Below are experts of layer 4 (counted from 0) of a mixture-of-experts language model. Rows are named router (the router's row for the expert), gate (a neuron's input weights, with its number), up (a neuron's input weights, with its number), down (a neuron's output weights, with its number) and show model dimensions 0-255. Each number is 128 + 32 x the weight over its row's rms, rounded and kept within 0 to 255. Numbers have three digits each.
Before each expert's rows: "gets" lists some tokens that make up at least twice as much of what it gets as of all text. This comes from a sample of Wikipedia text that the model never trained on. Tokens count by the router's weight.

# expert 63
gets: "0", " the", ":", " =", "9", " ("
router:137097157116126074138065159128079145114120150188150112084101067152095119083059154175108163107170113116174170119134125099112154114157189154127148148103133150119158123150087148147136190104170135214197135186126098138184148113109126103133200058102113069118102109159176151128157162166149114144146139154138146130130115165115110129161047112149115097093118177123200158106144129155137155138120093153140098083162082139141125147145097100079147113148186154155147063133132135177138128108144158129121118140080073141086062118123118124193123109055109110151090091162108170143116093125130120074128130142070114150144077118119183116148129157145106116087080158123142083119085197127073142174109112162103159131110132091137122155195140186152204086145131140132171097127164153142138125137106043
gate0:165150098113143079135133091146145072178145160124109096160069117117080103098120138140119197128135146095166141142095153077156142099089089143087117160117152128136112138118129110161030129136100103194117145146197142119093119089138131079154149138106130094123083100096121085145140087149099185153135124127175149096129137132114128148139082141101118126144135165157122148122173134091113119151174170079137156071145111162070119162109171122108189089106209184138146112127121138237170108159104124141106101072106094093102107137108101104074158169105113166146137167156143103122093188140123074059153137181155195109126103099077121138143168198138122172132101112080143190118171152113124095166128124123165136064116061088078180088136156123093156148109125161133114120205103148089082121160152105
up0:131150162095153137094129106091129128173160156174111101149157148100134141080092171081130083179120161073098139151186121167110133093091123148211117122152163166149141157094086092131126098111132106167060152132160118110118157099115141126095137058130111135171157166168143119113146141149189106190100170093063139192118196103106106151193096121141161182114189119114115137153149076098197125090171152123157115087104143147126141152163127134126154106127183133105148108159135091135107141125073090149152203166089172086189132115135081154124124149184094104141139143142155167125125093178090100104138125116134117114152196159142128129155134126143044093144070128095126149183132126146100131107113113108113147055137047152155087097113105190117144119142108026056096095148117136128119163148113103
down0:102151085167116122115124146154089069191075105162162100103115147106121150114175129104064117125129071113134126124081177153149095133129125104175127133171073146051149107082064151133091119057135112136112078060092162175056161126128079134086129143125151134151094179101181137126179141145131146095152053178109143176155105121102216124156201127128170185162133124123073119101182138114110117130117145101090145142094193041126168101190170081126182127119147140131171161157109123136096127154132129115152173076136210066170137156129153075107102108079105178134098098095112095096140126139118171086054117129119141126098136166124143126129169109128195094165145091099140117148149084116137126127099141091131153139150134124137160102116088130133103150126083143143147116162135099115103151105165176

# expert 53
gets: "-", "in", "ong", "un", "ung", "o"
router:127123125172115137027094144159135146152134087182073115087122137145153148104114110174000125135108112135104143097116159080077118131126189124124176124143139148153150105192130168081142203135165106139188137183127168066136129140079091121182160099101112139110109097125131125126143085090156158123098104118140133104123189158087121144117123156114089124160144163151134115162157119097119120145124151108149126100173044123124108150186152143040100158122157105148181159105134134171126116115128145112117164141109085133086117170118161130170132126092168100184064088153103169119133091096185131150110162141137150099152179146097172157108100178118129173113124187090161047125128202114079133123092125103122158112122125119133113154162114103111235180073146128155150127135143151082164108101140139
gate0:124114139121140149121152172154132171129096124120104168131109178137118178098104132154144202078112095167121131090143163123197117163079146142073082096130087054130137147088129102195088134154163205152165081149171147096045143086043116056143108202124099149140112141111083138102101157070082126173144131172203087128154154103108126139137142106056112126083179124091068093107123117109146074107111132131127124194180128119113094103128115091154127174096138125131035108114165096169101085159186115073116136113108123143072152129156111128152102100152097077136123066082110095131135101097082165115121094130168120163098123137166076132145172110115079123134128180110158127123144141098120162169069148140180155176103124123157104136147175104116140137177129127101120110121112116135138093118172109
up0:099102123069171139088136138093158162120082121133138130173100147126150095138097151077124135121164179076142101142034093132100136153129062116107102124069153085118156115119175165145114188131149155142139110133134101126168089141091129094175159101180125126091164143096183139138142160114146134153125112112118161077118127151118143167092143160096086143166050117127144167112114181139148187126172076138084155117121045112118127177107144144129236052110140109152155135073147076107101098176093138149133146135086105171120178121140095114155157187113109165131124095067096077085128150153103143106111163098090171103122152105128070101120140146118118104048142101046129136123107134066111124123183081107164130097115092136096102123128199138145152125134151084108217119109133152093089171113109091
down0:111100186192101168122180120132180150192167152188170138106102161149123087150155124114153203086149148124100206148113128126136081156107130119181132139157101155125155122140182154139141076154114151145096075116126079118136167145054086134100187034157126139094087118113061120102073107123109095132115137079111184136064176120115179130125153173155084132092176132151116191151138123082104187071149161108136115154135134082087124138103070066107114147137108151135173115126066156104112134127142154152107109102144133100113103126149136115092123140116161157119126099073169160155088199134105099186120124107120123126111130143131122190100113109140151136110084132115128101093107074145083055151085075125145119172162161160135152123182168148103045101086117096103171120139149098092072120123113115

# expert 14
gets: ",", "\n", "|", "),", "\",", " New"
router:144139153104163112150030148171143131198127145126087067136135101129121112132070162171084131124149099146144198154125182115150176149157155144139152124179123187078136137166097151112128150116145127197215120162091092111129141124094139112135155088117078106099136091146138163112209124127189121164135154110147100144116098145115106190130079093167097060111152143127190147086164099143098098102094124098115115131173105122115122166154124069080125094109172092088165085149181148166081154114133112094129110106089108148119105157143158123205160094075139116155098110097091165093118123143094080120115142142131178074176129164117171100153120136135094141142091132073143069133131185075027138122095126100097149102149130055113124145111123176133153137092146118134163140170146141125161126077163069
gate0:153168195146124124091100126158080161163126131059103114152077083160089096135121103146095176153119149142175085129209125134142084168047152118095119120124148098171122141181179121098066143120109155197128143163091141088158147154119136101124101167172114169123118109103150168132150161112151107136173122174146145130117154162077135088116132153162077105170162111097118094157115162116135101132174096143100137153145095164160151129130114175027104105111146143168139103077095110109125157129086139063186142160082085120211121135197115094186135155141100144152054128167137138109129122114101147126172049127133147072157163166119166099130118112110126126161110090081119086111152149148123149168154137104138145136057107067120147202132087136175147132163166155139071088107171097167080111106121148
up0:124097176103199137163090168102154113122173147124136110157158087138124123163161115146148149131068121195102149166162151083156153083115095153148194112102109189141099148070162081115143208121187066117139119140130075152121121112063128110078119079171156067099090118154135110111140121143126098155096199195113129193082097146104014137199076095114126104158152066126099117136153120121096136101165164088145079150115151156100142126137144142096124136146050131133142061135116137174179139087109151057093089114179097105108115125117162105122095090153095151123109160160096158164174082191118140139162156110074106137119163099137165146155100128092158120101129128099142104186065141147109107086095116133132204101162133167180115126127138170138130113141126101137152099124112126116142112139126121
down0:111145109140187141122095109196112136106150115139088095109074101104143154083109091151147122140117146094146191167056147121117137097144094170072140146076122159141146089098127067126089124152195146107138127146151088104144106076106156164035197136132170051130124158138101082161136157160122110196145176163107134151119069116142088146164121122170110126144177131120134121138063100126129140158113175145121123195087100099116079149131129119112159139118131118123114131113113176125148139167104104133123100132154189145116080098110178132025030117176140172070089137140137089131136121112091066132095113128130158098058153075182128159137089142122107105095105131104138164186099196130114098154108117128159134147151136100175123103134149118181124067123041116141174162133147133176143135126178132